From a checkpoint of a small mixture-of-experts model trained on Wikipedia.
Size: 9 layers, width 192, vocabulary 16384, 35.2M parameters.
Experts: 224 GeGLU neurons an expert, 2 picks a token, a softmax router.
Training: a variant of Adam for the experts, 367M tokens, 5604 steps.
Below are experts of layer 5 (counted from 0) of a mixture-of-experts language model. Rows are named gate (a neuron's input weights, with its number), up (a neuron's input weights, with its number), down (a neuron's output weights, with its number) and show model dimensions 0-95. Each number is 128 + 32 x the weight over its row's rms, rounded and kept within 0 to 255. Numbers have three digits each.
Before each expert's rows: "comes before" lists some tokens at least twice as common just after its tokens as in all text; "mostly gets" lists some tokens that are sent to it at least half of the time. This comes from a sample of Wikipedia text that the model never trained on. Tokens count by the router's weight.

# expert 12
comes before: " in", " to", " by", " the", " a", " on"
mostly gets: "ated", " made", " used", " held", " won", " known"
gate5:136119157221141078085107180132142157096202128098066133110098136126102165162104135147143120112122120070139130141145108058120104193088091146155141109095083109151087088160162116113115097183095106102054098098061082152188112093186077090193127115147137142160129100086152145144083188098075138098
up5:124058127121157158136145162140118226167116154126075121108102105107136142118112080133137159095125120141172137163113143096172121135067139117142143172045084143130138092140120147157142074198119121144147095113038167108150139164210120197119159110129133146087121127100157194160075141165110127129
down5:151172112110095133204186154118087086145094140150107088103145096145164119101116177104192119144122108153064128189115137175169096067105141138113114079147083134104127190133100148192155046148131125095243132130116156086163132175112095190155155124119128159166086175162168111141162171074172108154
gate6:155117141090128115099126172149161154085166121105099107130123147158143095117155129144061122178092120138121116111163035135102068086139112094160115126178154120087128187174071169153124101164140159097170086093162135126139134099151115039111110115119187102146132185150140130155129077086074109134
up6:114115136051096113115145096110160116141202107150075147120081117139157116162153139088124139181144087147131067075170084108117119105115132157140080104083157132106153129151040174118094093149116092063198072109142109147115122106090090119127142162087163165116090098114128162142130143103122072110
down6:156150161114132119111096189066081115135114169097106129098161134160128101125121137134160155168141124128093174147132184130115127089131162142114162135160143116111151144180101133141134105103090165154130106078068116123100189049075155117103137173079094105128092144103076087121152067149169116175
gate7:100132169185146113165196122136137146138110180129160090167116099158104184108084092160128150198117120112138059136204087090151131183168157159145200138141129143142140183078126137131119156139140122126065097106124206172095116116073094179127145195120132109196087150140087175137093191119127125130
up7:125158097150146075152187137162135135157141186078153150089081146157081126171097132157113142097143095075171075211135097215103175134140143101135110112161103131139123093123135162158107088084128154063137093125197126142122132122146128143111152101163161150125089172101154172118114114133116207097
down7:107187114134122114124180159096080153176145125133110112166129140105155149139119155153172126138168172133152113072189044083182102179142130094151100119136108067111188098039081133123098152157103110151171133102139145186092147059155112153184109121118122158154134187145094120100157137086149143031
gate8:115088104151124121106109106176128054102115087148156136084095167143094109071190104143165090119205195132106159119165084134127142125068163100163127131113083151084112156165113137207110055111139158187181119100088139150079103149150098107150138123130115159143128154128122134135160141099160049127
up8:083179097120135099133089071134128091184139108134171098071153118110160138088133068134145119080144189136098107133124086165108136132141150099101119184082119125124187141132138093184108114105147103129109104102159135182144132151127113137130177120086117136112119131085156082159098123148189124135
down8:127112122075155125105060106098192100139105136144140125084148166126074130152116118138134103149130148124174132101143118152166162150108078160109124147138123138127119085138181137114102091112132133047111135102203116182199161083116156111143106130098136168089100138141172094109118146134119128150
gate9:085156123122111183196167132098138132103064112109162121117112141130133104109072133123127138122128163133079135106069161128077130164162059115145147204128118175114136083163134141128119167109132129108151104102160121087091136096121186102088183111131139168107191081054136108182114144123074176061
up9:128097096095160123116167129147109116152172197082133154105134107102134131112119178105143083152152124148092161119078198164072121166152092082106098120138117152184085161150143186106134132136065141026146115166133132162089104174131173078088141120164178113160170141090161097140183162125081105051
down9:157132154162083135132086093121115106110114095124101087074153134106181114136106076121136176156079100161173169144153102074148076110120107093133132170137125062114156142137119195168133132183104146143105108123131146100175152163128158148100112169124145113128122096145074141147142094160118150133
gate10:149117097125103161114115126130125101136132141101131130097123112140116111100193133146117107114125139135112114132161134195121132127079204089143084132173088099081115123130098128115165146087129102159121163088164050150134060114072117138229170068158089129082197133117105093177153166126128035153
up10:163136099083183083135083114157119133145132172146174127114149128092104196050165154121132109106164138150099197159157162104139133142152191126064113116077108181137089143074134144119164085129118067118152152111144070090092100129124180154146159084147111165093131106127159063153148189122165085074
down10:134103130089118107092120110137118110120120148103242137103115165126153180083052137142149159105141151155140167156145107147098100117111123145122138142106142154098061120104131149162157130114115146141091073135091118184076122136149150115151129109125111146087113083155210126084053131133140093135
gate11:151137068111121066175139125142114142144137145164177121091092138145072125111209081136084090147165121132134153043157161124127180124143107169157087160113187154191124150150131124124118126134124135167106115135188157137142107127094095074106142167153128126133111135157200123080197203131136163129
up11:133116136154109116015118120180095179129116101164123141108150109194219155132134117110105128122186081085147140124165142158182087090115128103146131151138162097091122149161162151136107119117113150192167114162109113111132173137154114132111079100077120086157157080134162084141172161139120126075
down11:172160079061129180136124107204199171128123098195158126104165071172125131140128136072104106101153133144111088095100135109153139150138080130105126158165169103126175125165108157135161145126225170099194072136130130089180164194098173072106186171165099141116107089113082170164114108125157110128
gate12:125149178126129175177126081163126066103180134110117161138164154093136118149124143144112067152103074104134211147183084147166118122168219147145154091199143110156107129123135087162128147115165132094159085144132075136156217135135090121069107193116166047124136133133101091117134092098101085154
up12:112071111135114123144104128111114122159059108167129089069125136107129117152130126118146097133170101115145100180045119123159139150161111159092124105160152204102177197159162135136057141121087141133112150078027151114113156116114083134155124113073097096166096127083132170106146106149118094087
down12:112175157136082098140132222131177147132125137203080110176130080108045135142158183179137131093091160144158126133162130117138115194086144059115191125089120112126161095114161127160127138115175173116199117144149157116219160092084123091118111090126104148137100147098108115142132084122120126113
gate13:097103140131123149149120117112142163158109144140106086146141144155151153100177081125122121186160182149026141142146178115095133141138112140092164094108134176172098116201162155163185123115133156121177089118121141130159115117134134142143121137135135119150111149078143162155170185091141084148
up13:161158142171071108163178203156105136127205117123095174105134093126095072129134192136136152113110100121095128125127075161134117128087110123168090150112163082163127139093075091059100160111142162167145084178118133161134174131185081100103125120137129171103147165120087148091037143145084168159
down13:109126103090179104118152145182114138139129176149168176119091095089132122137134162121143150143137092126195137128176084153117109182108145124140139135162126085123100083082087071075135160184086164087122137135117122129120185133140131152148115195145108116119120094115216085157081134127131147117
gate14:095144157138108155090115076121137150102121156147097138099148150131158106135161126120127135084126116122135150221137129106141160126122126129184118101160074109086114117130060087122209103091167122174124046134056146116127051159097136102123179161127158079156069094115148131145164156100160164155
up14:111144098072128158086081117054123170086159134133112135122133149089051125060088119123116111140057095113179167124107189073152099161093111129091132140146088121088114125135094100132137053110110092159077110198078123170132099141115139144122163151116107125142080112097154144227128138159120143163
down14:185116118166114125157128100111186164129110114184161096105175075132119109104189057115128126131051142136134134139146115160167163149122096123130122193120072110127154115096189131192157120149155169149162097106117152163116132188144054105135136127147102164138104123150051110116054095135151144126
gate15:103135106132070089126130157127145188131112086090127134093165102134086206058147078163114162141183100144164140180120198109121113082148129100133100108125190140162074114138123112154106121144111095164098056155098128075135135136157164086147186176140126139146138048139128118145140104125144200083
up15:153126132112082111111126111109126147143069121181135168090167069075055123060122142131125119142177153146113083197110143080124111137147129101052108207111154103158098101161053094067149106096109090108144128122113126125134117147179188101106138098170134104075140098179067124105057164142114118098
down15:185122143167167103134115094100164113157126134076139129078080051132093082096194144150129140127127148166162125154141182139063121171150081148127181125075107143111154118176163127130123097096122123164134144123102152131171115139091084113142133134190103101143139091105101106092139151139170081109
gate16:093157133188126098158148193188111124143126138105134129133085116108100094106085142103097114133102109116104141124108163132137184154125189108155127162102159160056057186115144122198122111120125147129141101110117062126134095097182102109147213176181171120141146148079169113110136141115162111114
up16:100129107132116079106140133094124138147041176165177135139140098113118126129147085134116123126134137092115134140079147178102147127194113092112143129102149169125163130143117113137118124118142187144098142143080099141110149131114164118122187132107148154131109099073205126139150170149160158137
down16:081127150121181142124105104097144214109066162195126115129108145172151189206138067118090152132135161118105106192137126157116104125129120079164139154138095204129151188077133137123190197118073121095114110147117126132092097124137076144083165184088122096144106127108185123131118186136105203141
gate17:126124085214153137122166114092119067082092126078172092146136167156082080137099142113113092100150192050096131184123068117078102123134124177129095135158092152151110127141148147141077160132186144150091144160138092136172141122135106164159127154127086109100097126082124131087130108127133118164
up17:118146137087132098118137125145144126129099160058117109125102172135135119125119080098148143127173119129105078146165106095123180117170136130096192119144075139075113083122074158151182100129130086095132146096110102149078107079162121074154189061195125120148143118120163156139085093124095080120
down17:098166159114112132103150141123112158115110166120115099144121164134155087196104168148078123130178104153167137124111120116100138117123105131116105139059144148099152164129129096113098095087130146120117088155095088141123118130157130076047129111169125110094154215150104110108130089098137141123
gate18:127138147158084134116109144147140127101117141099105133158126175106105116137105150111108121152152085130102096099148148132128074127168127084180166100106119076076133127106141135171122076129147102161122058164159092135176074162132068076178094114180151135152132121068117150182185138100117115126
up18:118100193125112124093103165172138170149095152180164108119189167084093162138124182129058140187196095133109145118137166080129094165147084061155149123084133105148150124109147117109126092118145111129149082214132144151166098136123131048155140168131105162106078094101184117143062193060151114149
down18:067132133152151162134123112121108171109150142134125124111184145116129200099130135155138127106222064125102161159132103127138139127138156131095143114114161130160105142145131138074109115122128120177108173164159116136114129090179167113118159106149133166126153078096083096143145147072123213148
gate19:119089142189141081078161126143116079082129094135125193158101073179165120111150112121104126135144181072138116127102109167113140160117146151169077114196052048072144159156105139098197155143158132069121100115105158094128112152131168110136167158202134170159155147105115145166163026073137116127
up19:106117053122173099090078159087111097144104141228118111103117055075148205127144096133119115096166128113138183111199124136132156157146105192173147114127161086119138147094176131188128163156154060113183146122105152148073171067174105139113139128124119121129085094107098131145154069152108090170
down19:094134115115117077129184076069080103156170128091124167156097121094140132103092197099120184122140098173152167174103141140145121112091140217136139138158168101130158181094118125128099112100047143158113116170111114122110159105090116129162160095143136096157140130177191122128123131117123179142
gate20:139139123155126161120152126174176133109127175137068137159079118135093151096152155127083072142138080176075139107147169106089101115098116059103091138100124083169114091141143095123145140088098083140138073161120129174143163132156110125097134107158119172108147138078077145068144110114169149149
up20:111116148136182117114148127126126124132062190152205091150151172090088086126091110106146170126114089099159123115157088094132182135144117136159114077188160205122082191153092170175086174108143171113121152151206119093132155177144123137113118093156153104140088152130170177152191136097114139051
down20:148131110168156098121117139182109151152173103138186106190082137152103094162098082143167093108133140107099127129159150115110182111128184175070095083167166176138095161089144146156084108120148147103103074177166107145114073160133098136145072126120101117159164098109141126132165207162119045102
gate21:176127186085084097097106116130168111078142134125088150119092187130131098138138115112166126095098188121082115124115143127179133111115132179085141164085074106154151075168155129136137127095103152100152161156064208130150104072133089089205178144183158126171112094148071157109122100131184147159
up21:069134129182093124149152172113121141174075095106175114153148139114162129197082131148123163125120139109138146129139083129102140169149164124120113125120197097115154171051085107110136108116160151141168097133100114084109138168166177134151120090149077162137114152092097127169153110115160090125
down21:127098115142076105115164104127141119182128150152149109127093078119140083058098113122136124099146114143131140183141099130102198119201106181097154113101165180133141108111078114096134109167106108146136084113125100116150140186114154097113186148209073047145160134154135153165123131132153116145
gate22:112150092108120122146128104089132123128162174097206128078107144170118139135140098091097101149124093136082091122088128071142095080135166149130132152065149142139135154142164179118108120123107176132090117140076120140162148103121120070153067142091104125158078135180169173103181092146106171086
up22:157067143136158134155156098166112161156122119144116134124123177102061134125116171078178135136141117158120183092140121143111129176194154118111135094172108142065080128137171086204114127129122127141078132081179147113168129117069162139109145152167181115164138160103107144076122201115102112191
down22:112115175092138190116099162111108141102095073133072126142126087140152175101097117120106103152098170146143169115171139080146116116142126106095100094153144116107106150128137121084141083104197166158171105104111140184152098163084113117083182162148142110147176159066093125119104098059140123163
gate23:145106146161060154091105083093149163094174119179155141090089120151097111120181106107137113128153111152221122129113071128100157143131102167176139116115108185180080164162145089091170120152121098168141113138124131098135154080104132110117088108145119136121112125112143089172126173130130088151
up23:113132127102161118085154127116113134123147137113138152143143097105185145138075167130086109163117168173131113160086207160109131115100112087113160134132189146105224136120078119167130175083133148048091130183135153141139129165107151172107146199143159116168127131102179122110108147108092133127
down23:133078159147093128172136068129152127104111081108101128140095196062158118126149077117106118159098119108086133118182120095112123132154145054139157125156129117118134057100050122113123123120205125120150141145156102171136114158113111170183136195096106064114166119064125084143116142112122126124
gate24:104083153101154147105105099095102136130087106140180131135141200140145152158111111135087112122124235103173123111142127142133187135120126120186158182129116137130158154117109093107136065073171132127122126170167164133129093137109182186080184136165158170072085222117141122100085095139144095113
up24:073058144120184176164149148057130178166130126142155092132131166094077121076138162138148122126160152142147117114115113110103091124106126102113168128131122116127149152121108144175164132120161107137108123082129071133185083152136192148103118111170189156134142168153141107102135139173142154098
down24:095173144076133130093108145155066119110126138079142156108145142156127030128124117156114113130154093115137109110159108156128137122164164106155156178127163147128138133137117101121110150155091080124112164134137171132089139186121101138097140167113057050132130130146147127106113116158107151125
gate25:096128167095077096087121066149118168119160131109138116164117098162129118152102123091114116114123110165113075171111110149110132148154145198168127104177061120061122137123115174198096140112160144153092091194125131135110099138118080144118142210121149135178124109119155135155127123136149139198
up25:065123104126183126197210122177110083139104173097150115138117141092092180131109160111090157138096157081120147124176133125142131103092111079085141163141112174136129096108178097106128100063145190131155111116111103133140126123156117155134131150220089195069130141149094131095085148121146116079
down25:074130106119155121148156082156135083142128134122074130110093209102123182119153125141131144166106141074127098105207127162178086213086166104113098148120139119085118137147149110113156129109091091123125117131127121125166131051135110191146171145161149133151154132169044153126162129136085184133
gate26:162205103117162103140173128156148110134193189066142166172130148125137097122143169089099082133142159146085118145149117122123067120110168159113152124145105168125096131115123130187158081106157175117123094131128082161103147160115137092119162168136129159102137078080136152094128113121141144079
up26:121157163100115121100099102162132040079116107105110125134158142148150126124165157068181151168055094108156138129157133124134153092174110174101133166133094117147144049146090180080168161172141129118180144099129140086110122116063155116165154153114140085152160116132118116126104150092115111103
down26:079161157110140157141094090155128137107170172119101143117152134197110155096153097171121148134127110146125121155110147140145094099194132095114154125129127158050095137188213112105197164128168110113131152145121168141082117133144121141172116111140066161104099106105093122157153091212190133133
gate27:191070103133122147136115100053130157147117176098159144116111139087148092119138095159144133113189130115143170155116143121125104141158127114128171163133175098168095117149153140096118139077116095126096182178114059143162092158110130146142155066194145140110113123125110063087160103139125082132
up27:073112182157061096170131100173114157151158147081071085169141138123104146148116122166117132078100168169159131186131177136127059155092141092182154115162172092108126091110165135157073131067149114137142129152115148127174098160112071174141102086133113098127128141136119062094137063125108138106
down27:116124131171196143095102125137117148112136113088182131137068119178131160066099088156132146124187165134105170153114164097115128145088129117116122115094145103132105108129136100082159137119058121086103157172121064150062141205148137106122148109113150113154110110124092117119156115137134140099
gate28:101125138137083111127122094140124151118180148046114147129098140206140114120146112096076111186167113106101086220146100129108112058120138154135120099148091120170105099192077169124159082132155132130130075133104127162175126128117139091101124112132168146133178143170108165119139106114086111116
up28:172133097095192151119196140192161160082126150130115144161083153070097121095137133102149154114078129096157101111125134133131147101096112114156123133134091125096102108140124127127160140110122147159109112112122110135109111125164080137214157151155144162157124134105120107107127129103178114119
down28:166131112155153122113099083148159097133109097112154105130144122130106154135108124148195175102153114167196150012096184151124140180146145093146165138180120122101107139148166107159121128105138143091120115106136195113123139178173152119224121156142128135141114132116084112113143143075131111099
gate29:109076076171086125145123074109144058154165081075119106123132110161126189104155102143082098104197190167054140164085130110122140160105091159080117140152135050183128123158113114118112128088135104164125120104105128121146056115140133129077157126128076112143112101179090139108183048171140137105
up29:075138077174157132149132075130147138094137097145106070153185162097103092131132164170128116119128088082151083107083106113124149138124139178108097078124134146148145117108110125200104093153131149118169116056136099127134108124159143051111115086135192141154103176188137236087084109154123176121
down29:135179153147073117160149144107112095121112077055075152087107110124144070142145077141109189126101150116088175079156116115122137112140106094147146163113143082161100104135163111153168164097115085139120163196139181110072109150079154097152124115122176162131161168123084086112073137124106101170
gate30:089122123063114106068121114123169203129174119105081146063080107107139135135100106144124108136144140145124109097174162162116130119141125137113125073155110110065096139202096119103165086150173122106090083122126126101103070218191055054107135148177161143150106102142141151101138138106151169146
up30:088165116115139161150129023121154179180155074127166151085103110083098127129093113184200138111198183151093087176118134167137146129141133114111097120107090192107075117123139145114108112109135141109171105111123123134131111199197125129108115149111134164144143023151163143133143177149104114160
down30:114131129078129117144049143108070167149135146127114146104145134116156131140111125107078114160185124158120130149137117161126153141115151167177159086109146163142079134121136152163071094114089137135142116140077188142111141185173181109089078163049114108099067145131110156104125115214091148133
gate31:097124108199118141151144100146146110110166091093110145171103134088121161180143221147089149116133189153169098095090129124103145132097087142085176077082105139142135125183140112096172124152115140088115132127106133121149154117152093109145126051091163188164111144117096116119136108135098096141
up31:178117097090141137139130159165141166118145146077132113048068159080119108084161122120125129081112186121123153125086168130125050082132134111135075146137112075118155122096114113154081104161115077145114153115154096173136141147140113148080105094101126140100127154166145169079136062099134127114
down31:121124120146162136101110131149132116098152155131091126124098118110118179122110105051088139137145174128121101133121138155187095120105134121190075102132157147111073079102178144084156167129109135122146158123124154129129134190079124181163111148128118138118101078080168130166150144139062171117
gate32:119112152142146130110192152133100108146112158065129129138136163150125081118167129165034103084137124098152086151093056134123178079060087108154095104130091139133095142101110152040120128137193102117081135125127120167173075086106166098146171139135102152142139115107128151149130150107111124111
up32:102103116169200064134083114135148125108144197167135172098190122104148113098091148127148100138134127176176160155116141108106125112152148141087137124096160150140140165169120115146130103063091167131140130143136118102156115101128157157097114090136136151094125118119092068132110109122119095165
down32:109128120164140108138104117142106151112165094146097181188143091098149164140162180090103157119090128097154133100158094126121124052202137126165148120136141122154157146094094157121200159102118118133170160028160176113094104136081203172123138085137120155156113168178103126133097125073099140166
gate33:100154137070109166211184111122162109107144133143165159121106129071043110113132138174162131151069141147148174098148109120094101105138102114121116167138100112138056122152084183132147099095161171122054101110138112171128149198122107101182118128163147082122182150145093127142119143132074122068
up33:133154100155097117198188101137123138132142178097202168114180158071111075126034126153082096121096046102105178108191130137099125117191099119159140129118082144168065119150066120128105118122110145155132117124136164141150125165119154118165161206117131096137169105108130091097225101185145146129
down33:154103173119103130071113149122138132121135139081088100110139165155116055150098104186172066121088113127186127145190169129132109168168127137174154135085142167133129129154152112135144143123077122154130111121114206100123162177150139116104137185110160101090131101158126122120149147165140127177
gate34:115121141116139130163113155152138133110123097132171138138114110119040055093116126081113145099123123057141170138133101073139115113130154117123159136103102176153089180155150190135106139141132137085118166120130073141128173127132089096148139077087120178107154101165133107155181167116104113119
up34:091151139168073155092131080140145168068130132153153112149128091107128176228088142152171135121089227154141066118087149137112083157111071134159074105108109087083106086144109124100072129112140088150127090119129147179115116114116161164101138176127108173128130126122086145150089101179169082101
down34:109151172137151085131125156112123191110111176097087157134112135053120119091150085147136145190157098101105120079141154151132096114127155114146143129133161093143165097140155098114145072124147234097158106105166091076098076208122098130164102113073161148104111138164114200151096143124138127105
gate35:156118122114143111155133109140127106087113131055140122141104137157070084118167128117137223121165161122107101156088136150098151122106118171114186194045074132137109077091151153130112092064113107106136152220058127177183115126140146118138162158114098200160104138142137156141125163179133139068
up35:138127080145154157127131173089143126168136199115190131153125156165107123107138111147071114096140145140130189074082123090108185085132135157132155164082132147121150122121161180173116117130081103141104148097106137132132114121090132157100165094105075163118133152066077078156140133143113103135
down35:162102145107158130165103102197129152067120191126102114130137189172147141160138123146106082119179090145132113111078106137160078132120131097042096079167133169140112147129128103067180167175162153122044127155093118170082111095183114121103100078123108095090133130104124128095176140127202104115
gate36:099174149154096161115117124119189150059146111090101183142110153116119101120152080110158130149116125152069098169144125147219104097082129106125092126168078096131115054181121183140134114162133125102171096131084143123179146093154126099141166096145213154166138073111106140132107098107115141129
up36:157112082156167147168181131166136123086180132099143134142094138192110040172030152101099105133099088113087120081128096125115125089109138181115084135190140175141108147152101156142145118062141098162097122174169066144113061150174127095129124081168118158122155132136068103136164105097132116092
down36:136116089097150182146154136097144134121136128143137173142107132143182081112080116134151096126168072170122096108184096127192147126128144139100093127079142113058149169173096110129132096228140140144142073120139139142108142197195094136155061115219139093100146074098108133123115147103102108118
gate37:094109141208111138094122101129142115130154082118161092044090127036071114136170167122140131129115148169124115098185120148175084174180132172139154163151107134105145140047195105109141111198132165129162069166095116115169125146151101113110125125124120079122138064144186122167158129133121140123
up37:127162158117141213166074086118107134092074115114137162106154165078142160105157175176052165139103129148097172127096119111147143094125165108138171146148145102124164149116123090167108147121102060103122113162114126164118108137126116143084138126137130098171110100170118121124127097109161111143
down37:121149133157096121110156137142129150125126107129169063120132155231074144079115060186072114103119137105121173152119118124118139119129126104129103175077099170132144145127062192086133116141230156107163130130097135105130094095122149132139077071120124155129176122057089135132140171138150125102
gate38:137067134197103158099146148132142137089210160111114187151075103111106092178115097134100129114144055111104127136151127075125021154134168120146078086126127109119109169162112120241102165093125143133093098115074062202108172145141175118146143117143122109120130149097135169108101090097069085096
up38:124161131146107094113111072133126103115179109163147056174201138094123122115144133112113152116130180091162128130135060098131129175147152102082148073168098140128135057088143114084116137139130199106096136099114103130135118128152118089090098094166138083164088193147143140159144085114172109118
down38:139149107097099082139128104130149127198164120162141118112122132119111086066109157108116163140167180162126137170136051130113124100165137107049100102127103126157122090139094079117129132135131172144107166049096123133128124141202138075153130071194113139149108110189114100174145119088084051119
gate39:055168104119118180073177086146170120145113102130067179150074173092116137148143137129136131123100132131113146128087156078092125081087133103103099199106066073162143118160077159111125079098140125077139100054101112146097122099171166098187122139149188113103085074111120089139145184130146135127
up39:107095122144185095132100159127125070115097160154149091174174126111144127100174225102119077151175120125121099113129115154133101144158138151136094078137138127103134087074168140167137179088132139121118112134205145157119075129078103087061136099122069131176137175101146142110102094134124152151
down39:105127117135101158157149110070120119130110184173122168168093139146139165092129146120063126176147151115059101133177181102205210133155147162155060089152124158142100096142145143154139145126136097103118127113138127143091100126128105122213211150118185109149131133123138216124102172093128168108
gate40:102164103238158174190188081129129107153093189114172123166156121175136132168123120125121170119116087152105175081129114152114157095147132174121172096125148161170134162196138123127124123144182153107118100130131101134131106052077119157153195147118143128171149153103118112106212178119152163131
up40:129149119142140069113126126143127137117108128100110098134120173152126112138098118150116109082098158127134106090115094142120160171099114129126163114129091114150137132140067136107120147155117134167093140178135139133103138093155087086056115103125106154152120125111179142157109182105172092160
down40:155118117075134139114118042155132103122068148128181150118169115112117092133176216139065088140151176152165115100140122107109144141154142154126150119140068129084187182136075162157114115125131115114088168111068113167143095161098107085145124153070073156085102029149168144171131106108138115183
gate41:125162114094116124113112072172152143103157128098105183116130117112181112139107187112117121140142127139181132141160126155138114098089224108045190151184054039125133095127140119191110130121114075097127111176096065135122051098126101128106194134159147118129091111120152098147110115111147064129
up41:146162124099123122094114128141136128137149085188079201162132090119139177114143184134156161115133160120117091164136188137168206120072178150106137117134123090130102085132103106080145136227141140105144132184077126128136136073194130119140138147066118127113099124142133101135079098126128117185
down41:146119176155151141155110175110112134115100095049122049067099160147114057118136095141167107116067143148068123055109111151164103107120084112147123183087150154114135167212121156128156098090132106145137179118096125128201123141110139154115121108112122118189153177128151108118155116111112122113
gate42:104155132140165196157151086122154121137135158156112161111115137147129112181144116161049134130138093109186165153098120060102084111161050147097088142095090156126137083126167115162156127112148148103069146140220112154109162078150105128110192113059115191136120101118154129051195110102139155134
up42:092155135141151082143179129093123134124091173196148143120165127167146132092155128137108137197138128086141129173130114184156171136102115106112143135088089155113099082151165151183097101132158114195173132160133136136167108069179132178072105135086078162119165115151158147125138164129151182064
down42:132087104114134100138137143155162082127173118135087140079099118128132080133106093142086076098171100143074131121136166135175150143171188176100141184124110130102157157143137075098106110130154106188075144095139148153140123132153110134163146096116127095157141088112086170098139185127138139088
gate43:077107131139169122120177130123145130141114103089191121141106137138128086093112107144038126112119159175118135116143124135145108049164167158039145116151174032163147126160164117179101154117154157170112093150166104157130155094110127109094099127088112142091123119104112189087148129145138220124
up43:125092093120135167145128059129107091134097087102160120122161136188122126157099157149103109130104147164133073132105102161132115096197157138135131149171090134125109114161090207145159149151143099126120078188154104162144170108130108171085157159126126086113132134159126165103131091146116170151
down43:145091076151134190185119109088122099162124070081085047090145137139118163198086104151130153079168122097117139134110157163106142126145129094111124090159084093069145096126077098162104110129149115132083120148136097128101123061204146120131161130123087122163138138117179069141157077113128139128
gate44:183102121102104108091086149093107172106138124156084097126139172108096148111155114133123114094107120144060160100171088109156090100153166090146072130043077152097091130182151110176107156160130147129143166138124093124080132076139072193081078137139158134197148143183114148141206136131152065145
up44:087110109114150052175209148145121158126074109128159158140100146189177161144095171119146144119059138129149151150142143107154124102102114157186136219103135120111115107124138126062195135104181153075151168163143197112151165091119134162132155139094163171117101134120157149180142140134096137115
down44:176159123132096096141180109116106132115115070105169122122116114129082131173100125185170145174133144173158100130121126119114072101134133162123081146127093069128111063120178090169163149143103107128126152111148095141112082104125080139132135108114096140133178081086126118100116094171165099065
gate45:106053176105165114111130066070126132141121141161138110076094137140103089105182123109112136163100090146072141117190208148118135133091132176148126156130130178060115148139137057117107156143098160100127130102103182141122127096097151161144183126116147110161125187215117131120145160160068106160
up45:074113112154054070117115154157138117102186102140109103154078131118132219113096096110096128127138134095116157071069109080087177107117138165140134150147133132191160094087147112128035135122132171098118134154152085155153136090124140117128143123129111151149155133125098169129143034158106107116
down45:140140112117175164105127127115141131098068138124126089069159097152040094140155142105133092150074059118141110116155079142151065098152090104071164104126143097118106140094087080086147143162092089141093137087117159120138063129105133103108131194138139131151128164168151085187138164150100143180
gate46:129106157172067172092170106160152176126076106163147151107077153129129119101117161096136120124171163099064140123129117057125175105071163180161135190078121095209087081120114015162135157102117083133138124103147118154152194170119073102142134122123164055096105074123160080106112156105166114105
up46:143123141123136124050096139155152129121162141137115112138169091165201112134114088149147172140122148147094130071136186098089182103136091143119106090095112131107155123177113157081060101129096078148088156096146124085127117071120204102077149137150162140140173104089149128228152167114066083146
down46:126097116075127105125159130152111120102145133140095126132110119081122125134109166129101135082095146092124083134209097111162106154144144128120102070197129160134165129113185154142120150210126130151090044134153155161101143118154137150156104161143107136143124079134171115203139163172102105085
gate47:147112121109106151130145092153153080087164122069136117144190123190112146144104171062097095164122098140156136179177130105145116108136165148252135065170037107198134097100115120123113083107169182136084059160158135147129115114126147141137134161115139151164146122104142153087107110131111123128
up47:152102068113125200066176066118100123128139125119078083148180074184086161191097153167123090139125129147118164178156123105177091122106134035153125110131132138150107148129151102149075147119104160129132131121112133125095092118144172114122079156039133099100085103072140160044097173136121098111
down47:151098108119166105116172143132122126130140145119153145095105067151092125183045133045154032130123087140145116167151123177154114133143126149188126115168114149150117114135134037133105077096124174160105073144112092081110061054112138161116160173066102102117135120132127136123098100134136105119
gate48:117196107146139152153109056115129114134096141158095157109106146121153115115176075149135097188167133158089123159153126098174170124114148136089132227137114121138146175086156115122197145152110132096155128143164141070148080111111164140176077115149151077146096064104190136150117136125160131172
up48:073162146143129085135158136106118142130127097142151153130105108152109173121096148165134125069128167134119102132123157143143119173113148128111147076118216127152067147067166117117091151136155094111153090086159191143127079201191148119100083109103186131175138107198096180127139139115106127154
down48:130135138132144135122100151143153092171107179143137130139125110219115130105113120115082210128120101151075176101140108148150170112100134112132113168079099128118116079173126149148117166078098145104094129141174126192175156141132114152109152131139133085144108171146085085189128148166164181127
gate49:075105170107123159119109109147105098119108107147107150112129136097205115136132140116145105130143124135099145161196111129090217135085145110147186105128125138153132171083139129140125114136111082107176084100058142182068102134116118100133137186097140072105139143131096115162157135157131104097
up49:172034191109138103150088169069158141167101098106163149150179155149104120165094119090111107101138127137164121146170110122118112154135144067080109133062147076096149148149192121165106130102070146153138090118094105145110116151172078166109140098102129137152156099184134077092085142142106128143
down49:082104117107151139128089120175070079109119176127111151126145139169066139096186126099092143101177071127116078087122115123187104105123140172137126088195114146112125182122084104140121093093152094117052173106162144115126142087124127121101141114084156119134135108139065144107165151097147178133
gate50:116089218143154109094165163107158097097126072137155109194113138185122110149097184137135124133090164116106091102169139066135111094141111131130088191125161138093110108165118167149100136139159126157166105166163179111144147123092116104118086161125190206117177158119149096104199131096180172079
up50:173146154165183148099180156097136113119086054139144139138141096142087134125131130141081142116143133192195092160117116169137060140124080117152107183108153191101130096130097120117134136158149137139146123194195152140118147096118120099112116148145133171154142179064175116118160126109117154126
down50:113099111113174149078189128161141090140092131128063067113127142164129141234124158102106116144165089167111131155140114166170103137150131109124140123134113094069164153111092031111172095135109132167093086108162174098191128127092143152124151162097171120121108135116131108103115129118151134094